From a checkpoint of a small mixture-of-experts model trained on Wikipedia: 64 clamped SwiGLU neurons an expert, a variant of Adam for the experts.
Below are experts of layer 2 (counted from 0) of a mixture-of-experts language model. Rows are named router (the router's row for the expert), gate (a neuron's input weights, with its number), up (a neuron's input weights, with its number), down (a neuron's output weights, with its number) and show model dimensions 0-159. Each number is 128 + 24 x the weight over its row's rms, rounded and kept within 0 to 255. Numbers have three digits each.
After each expert's rows: a language model's description of what the expert responds to; "mostly gets" lists some tokens that are sent to it at least half of the time. This comes from a sample of Wikipedia text that the model never trained on.

# expert 14
router:162078112207125108103129132137114115124103124156126131142132124115139103132112147139118120111112134101098160107088121107154156172094120142171136103125123078123145116155132109147144104121130090098108147096142088127137168123152174121122135155101086102108086141092090171107104096093125101126149104154150115113106112132127112110113078136123066116109149103126092149124091120138169138143130116102165090136111099121116145152126112129130161141108075115157112150153123104130149091145115128
gate1:157125119157146130116091108135141088114120123131142161139137170130118137128131122164138106084153113137157153119098128099139120143101126085142112085115175097138154095163106129121139061132091129098120109154161102121148105103103086142123108145139132210136075111133100156140124090081137151131186115160139139157083164148110103113130134096122111099110125144143130161142115159102140091095123179158116121132116103141147159135110101155152133158125121116154136143144131118117120106134104135
up1:152142131126115117123096137134139073123109114154160128134155144135099095111118130156178121094161125113154157129091093115119082133100146090130110120121163117122149098146112111141126107095071118089129105139155118092132127115105127118126141147123120159162076133085130158123128107069144137140148123165126121155065174138105105140102114092152108114097091124117100157125099136096163120087103181137116142114127120152084131101115125140152136144115109100172131164134148096147133117168108138
down1:126118134120108116130104143129136175084151128099108089090113097107150141165119131061161120142145143073126056182129149136143129101129144130106142165146104151146140125144115124120126100154102113155110100134107182106113154164139120127144161099140092106170116096171133112117162138111136064138145132136107138138137135138097141159119146117085120144153110115149145099132112113098156166142136130130104124142138110142088156148150157133181131155110104112125161143129113132139124144087092095
What it handles: Hyphens, dashes and slashes
mostly gets: "/", "–", "d", "_", "-", "op"

# expert 23
router:121115077151097121067128083127124090106101127173156139159109154132125099146138158152134125115147146114093153116106105139129110120107144116125124115115140078127146142144143137107157121135084125081114099104111105123132143096129128154111101142140137165128111146079089145101116113089145115167160122168140142157084124143123124128153134130120102109112105135139141175139135093120209122138073150167120153083097126127100146144122129151151132162105117132138086112161113109143162105155103154
gate0:116119090161084140148115106131146156117158136137114106101173117128138143137144149147103135129102135174129160148112112148152135144114175122079099137177119119117084118165125124138195090145063116114155110156154142113137141117131136183114155107118117124065081137098111124123122097101123118156134107173120146157151147168151123101129148138146103083147125136162136142133109126140138160162123145172120101137109117140136190165125133128154150146147113156126086136142149118139150124142134156
up0:134099126157105180119132097142126108122130147154067151110160098119152127143166129168160155107102132136114133141108150121100135141134212156125118135143110101103105122170107119134110116127122144123150128132102161099129132124092151178133163125081100118080118135094127113134113100091159175154155144142120118133128133096136144122138118123123124082132167132164145155149140128097152156158134148170085119157113126155134197145128112127153104143136111136080088143114133122166149127124135154
down0:119133159120141131119114106102163137093144099117157111128100152116147134120162122126143128138115139162126127167095144154094112162098153137089145134123122066130170152174125116167145133147160139108172159180124123128123089120142098094116147133125157143085149108125113153137161132114106108109094096115125120164098098096132143074147106106108125086134146133106115140125136168118146130101081154177154079159131146118149104156134137108107133119170143129127117129113136118151120047119100124
What it handles: Lowercase word-start pieces
mostly gets: " man", " rel", " art", " member", " Mar", " such"

# expert 36
router:127089119118127108077182116151112140140082107162145147141119126099139111132170124144140133096175103138073133078164126119139110115125134137121117139126143116092126083139108176145120129106123106094119107135146083107152147129134128149096120133123129174120092128090115146198133096102149106147131162146111150089107145119117114103129126119099122116081127128116156144174106105136163127124115160126179112091074131116096124083130127145127089137124090133113115140125101109106157108146100153
gate0:127093124113138128150137113135118113125145121141121117067197181105084078143148170145143127123178125122167095146088115110141140170135139106108155144144149105125140175103168164124101127105125101127125117117132134116159112142160128168142164171163138125057138147142140164139125128129149124120141097118177135126105161150125131087102138177117153134121136130148107132103134127145091102105111116121151125103109091128124127141164107152150108143105111070140110179128131127130120096134126110
up0:131121124087131156176143070130109146123157131129135133120145101124147123136187103179135132110171118155089159128134138102127133135136142098133107156164124166159141129090095114097165138102082111120144191101118129109138139141146117141101146169134105111102107140119166112175144140126123157081155088134159148110096156114111111087092140147107108131153126092117123126162134144166113155174124145138159090121112127108121124126114162133166107114082143146163142179140134126112119120125128102
down0:152173145168063160131127147133105159078151113149096136145140133124139118121142167081154103114139090075115164120115161105105109125169104075106148160108154140075146134104108123151141119138140125091086095131060145143115113108132104113082103090096133152125133091112127092123159127113110140128119122150164146134114148156126100121107131130108129164108124163112128144107134122084155118134111156117110163137156117104113088112099113129101130130138148145104128165136149110111114086127139128
What it handles: Nouns after the
mostly gets: " same", "other", " first", " city", "istory", " own"

# expert 55
router:140108126131133169090114125142136151089097129157138150160139127099137117153150162156139149103144173144115135083134121105144151138122137130133125130113124114142152143148151130131097106119160115170122096117108120148116115117150113131132129155138102119119111131084126168117108116124160121146135126132115123152115116123175154117125123150092127096086169124106158171153076127177117108126148147127147133096087135129156121127168105200116095135118135106176106103169100057141143119140048166
gate0:183109133117093139097108136122116127149121101137107151121123111097152103141133134113127154139162127097178139107135101058107176120128150146134114100128168150143145201155141123152115097111120131144095108125123079145133142153126122097095115137128133166127114125102156137119137151126126127161154086118117131130117112115087152140109141154116139112161163117111164109142120132137123105167100119119153122113108091116165111129132131178180076123056149108130157116137130082163124154119143168
up0:155085117133128105100100129108129141087116085112091137162116112138152110151162118149121137090183144091108098144115132134126123086150175131101154145114205131134132120155116177115140125147128141106127100108152121125096159111128139132135157089147136083116138109172142155116076127118154110132119140140100143101123135133139165136130127121145142099135121180070109116113099128168129126107118203129139094090162082137147116130168107142148100115138133125151116128130089096139129144122116144
down0:076124128138118144143150154169104138122117171141101141089108168138156126158133108142149112144133109092121127132157105151106173146150147111143146099125125110108097105173112123133130124089124108166195153155109081158117140114107132155147130168171115104131095127132104153155107122121111125118108144074133125159134138149131153148166131077148119116124130147139197144177150132142145146138131095162147108138150107133123134110134161149158087148102122104125146155168149139105110136104134065
What it handles: Mid-word syllable pieces
mostly gets: "|---|---", " British", "icip", "ross", "|---", "ont"

# expert 2
router:130098090154108117119145137137089111106078099146126135120101147113139094141161165157133136096144119098112151097084106108146145154106148098142095126111119087100184129170140140133149116107099085112150100074145118140140174107165131137110147156146106139128132158092105150104095098088169108126145161139146141148108160145166126104187140126125096126114190112116148187130133102139163142121115115150128137111119121145133148113142140140137132151084118132158113150132140116171121121131113154
gate1:144119111137119110096096087134161111105114114112127112120102116140186125178161117108125166091153212097153116083109148120107108149129177108129092153138119135164165134168154128172121138101106119107105163093129163157079155124106085112124071123171137145150138128112114125098121121139113130126140097144142080143100127142126123113174153120113157119144125126114151140111090101119118115149102118105138121123100146155125161131141153144120154153112146111141177145162117155114108130134122147
up1:168085138189117136086125110155138108125122105136155155120109117100134127155115161116112139107119189111133104082133124093129104139150120098145059133107131104146150129134163147140204135086092118097115185118129112131100106139114118114109106122158107127132083123104111111112111126154131162137110115140141088135093116165107130102168106109119128109113123096108143168146106107130168108142109112140136104134096146157108162148155136075140139158090166132141132159148130136128124141132093137
down1:108156159142130141110111094130128126141083117115122126146137115159176150129122104142111127135159149105127102127124121142097101144154119135112062124181130085141083150136119144139111130114147131160127147156151161129095130162107121132130139165147164097150138142169129180065143125107073118142129130070166122132152120139094105132146146130132160086140133146166075119138103147130155142150131129121142137135110119106128115156112126151136167127135133103129133164154115154155043139104119170
What it handles: Word-initial lowercase fragments
mostly gets: " sec", " em", " Soc", " sm", " Le", " kn"

# expert 10
router:115109113155112104130139112141103101116097124163136120142100117100103080156130125139143122112099130134129144061161112145111135159122139119151119134164150115104118124114154127119140132100104103108121120106120118117127154069171160105135108127149074159094115129109132156141083141088151088154117143135097142108135092121142129088144076083105092132090141108089141129163140090180161098149130127113127109080106125104080125131161134129091132106114106138139112125151103100171109164133122167
gate0:150120123145112225132123101142147139122120104158154131126155132144090136097167134121108170113104168097109148130145117119112116108130113157179132138119095137114109115116118129089128126083109142112140164111151110114107153110058114153132149160099090111158107166073156120121119129135112132140080145117129103112123141128103169103148132134137133112127209140184128146148132132133126148117142152139100125127086151123121140144140140097159124126097145097126102100137081119104136161125113130
up0:176113141124117134129095111121151119145137142121165126137112120127135106142150121117099116137117115131138129121114133110149147127121167170118129149121152116124127099128139126171146139133139131093098132190117107105091128135131133118102194114180101101135126120129158131162119097118134156137156127124138145101162146118181161161118110166090064160118115162084113097131115094193130103117108180134135114137108147103146157199116077126141123132118161085113131105093096101145122119110107149
down0:144191138158145147105136146160098105118135124158129139107154143127149086144104144132128133087107113076179130122150115149147104156113124130078115125133108111112118193134127106161100110142135135102144133119086123091112145138183131126152089139139094133121138102151124137150066170125119137103111111140127115118136116141155133121154093086097127132104168127100138103114138114126144097109114130090103168114108122170155071133140113135091154138125119114127131167131146163129051107119123147
What it handles: Plural and suffix endings
mostly gets: "s", "ets", "ents", "ants", "ains", "ers"

# expert 32
router:156111109134078108142147094149098160134094136122114119139146132117173075166143143164112136131148177106118115124148148090129151149108141123141126089106118080110149164129154132146145139137153120131150099109109119128149156130133140149095147130151115155127128148103114158140095120134190125159120132126090119083129143108142152119109096104106058174104163123101130140151103077145141097144080132105118113118109067118129117167126099135128109126131135092135104141139094092122163137163093131
gate1:108105089127112162095148171125113137091098148140127137153122130113117111139127116117141083068108132097155101112126121076156097140122172120115131140125083143167158132166108103135175164111167109090132151087118139111133130127140150139153161142133133131131159136117104146192145129136080095155162127145116133111123118152131139099112151127145108130135125151120097137073119143154126151097131094098106131059136125132149097137057125093112137114102111140145092107136116125134131134129137177
up1:123080096159154130131133119165061120148119166146165158148132099126111108147135123117154089086111116094117145115126153120146083145168136124127172134111142117130148101124131172164140115127143141116138167139101125077141138116136116135101156130148134136131155156154164147141153129177114122145178167117097102119161127131099082096110104119133134140127147141136080108069096105123128123098136139134134106135123074151122092167085107097104142140115144117111117157131119117099155139140073146
down1:118130125133129133155118136107143129099090130128141145142131132093089131142141114109049158128162123128109102106108202141140138132140134185154120133173142106131152114085169122124115157140110127131173126130112089129118114141143166090088129125103138122162122102121175169149129126140074107136195083144137139138160183178141112124156137122144116107151106135151156110143121142155091106177134155150099122142126140142100134100128135112118136129143153089092125123118148123147165112129114136
What it handles: Mid-word suffix pieces
mostly gets: "ally", "ey", "iss", "ier", "ill", "itt"

# expert 63
router:132098101142104123125155148150104132111123139135162156158130134075177111147106117168104150113152150127149140080125142120099173131122136127152104115110133098143189152106125103145180113093124109146127115135140093147124153098165137132136113161125093122104129143094111146135100118128140119136092132164148146148136117165159140112148087094117059068133176109160107129146151099174126130144104149125126119105125104132111182140126120123127100165101114139149127143149081102144122127130081158
gate0:143129143138150089114154131110160113149135109153152135124147126149112114103133130197097134087144129142132115143110127113118105147127095108130154075103130123137111151159147142087093147057112159130182101116128128163123125113162139157152133098138102145174125164124064170141099122158153125080106143158149112160127117128127147110113128102135117172125127099112118162149108130121139084119109091126167134125132149140131115072156106137122133139100138071113120167103177125100128106128133122
up0:110095157126161140113165101134141115158140133123149131110108103118128114087139121153082131116131157149121134116118108116087142117148103091176079107112132129162159128128096126124129117120181123133127130117124121192116129095120100141136151136088121151140087124158144170132135117086140146107138120135167053133116090194152169082091134110119117100107130108127114117149112151122123131114120099115126089144088131107137110124144160157163156146100172087130164135118143081112118151116107131
down0:147081115126116158126130151129130135149147142117131098131130143126136133119104120143107133098108102123117138129115123169128122091193140108113146111165127081158147130120122117137119155124137135137178110141134118113113148075105149111096127138079100124152143106115134110144118143143125133124166105092120102153111167109130116116151095075139176109106078151107135161131134120129094122073126129152152097164105168106138074118105131101129152115096143133135122170124043105142173119113071111
What it handles: Latinate word endings
mostly gets: "us", "ital", "ic", "is", "urg", "ium"

# expert 16
router:135124109137071108103138115145106108121111099142133156144127139073132122153146163158135163125116138083101137103118121119174123148126153131146114093107107083140167140173135165114174113113103128117151136138124094143151158134120153152107123140122096112127065156106103179118087102094167070167154148161120142123135154161151162108127121139125122116124137113106113155142125132156164094117107126151109152125093097121115163146121104131166126131086082142144096137143123100128148101162116159
gate1:142118130124113096140116161142152125150147123141143149157121118118166123075124150091111135067118145121109143099129153166123131081138130122139131131139147082119143137157168121138127151127149127139141159085140144089108181129152134155095175114106158109123073133159117100150109118099167083123113125084127172107144129130123133111119162088133128118118118130143158141133057094144149180093076132110144128109148137104111126126135141156127142178112153142141077108100124111106157101153123137
up1:113130188152148159150150145147146131129138134112148133162141161129119122137111136102122076077138152138074127085125144153135102111128130135121097120125177116119137121167175102129148154071159135114185160088152111110142136117120140122094169133123126109097136162177142119135124099107152133111102170127120165106140140131105103096151136071148110113117119137137155144124107097161142142141131142109133119134119136176152114140178195134117120149093131153111141111120126126081168144158133124
down1:097103122108111098162103112132188117195138110112105139090162116087114160159124133097112145159122102101141129148166147146113125120155149110148172144082135113121111139118135151113079103111105092159140129091144133119143121122129178147132134161104147135123117155130106111180129160140108117086125154105091140108122157133123139113158157151158149138120086161173093096128118126142106139139110133140138145181138101092135124159130111129126109147098118148148130182153149167134142137171137094
What it handles: Word-initial short pieces
mostly gets: " st", " g", " Z", " later", " f", " met"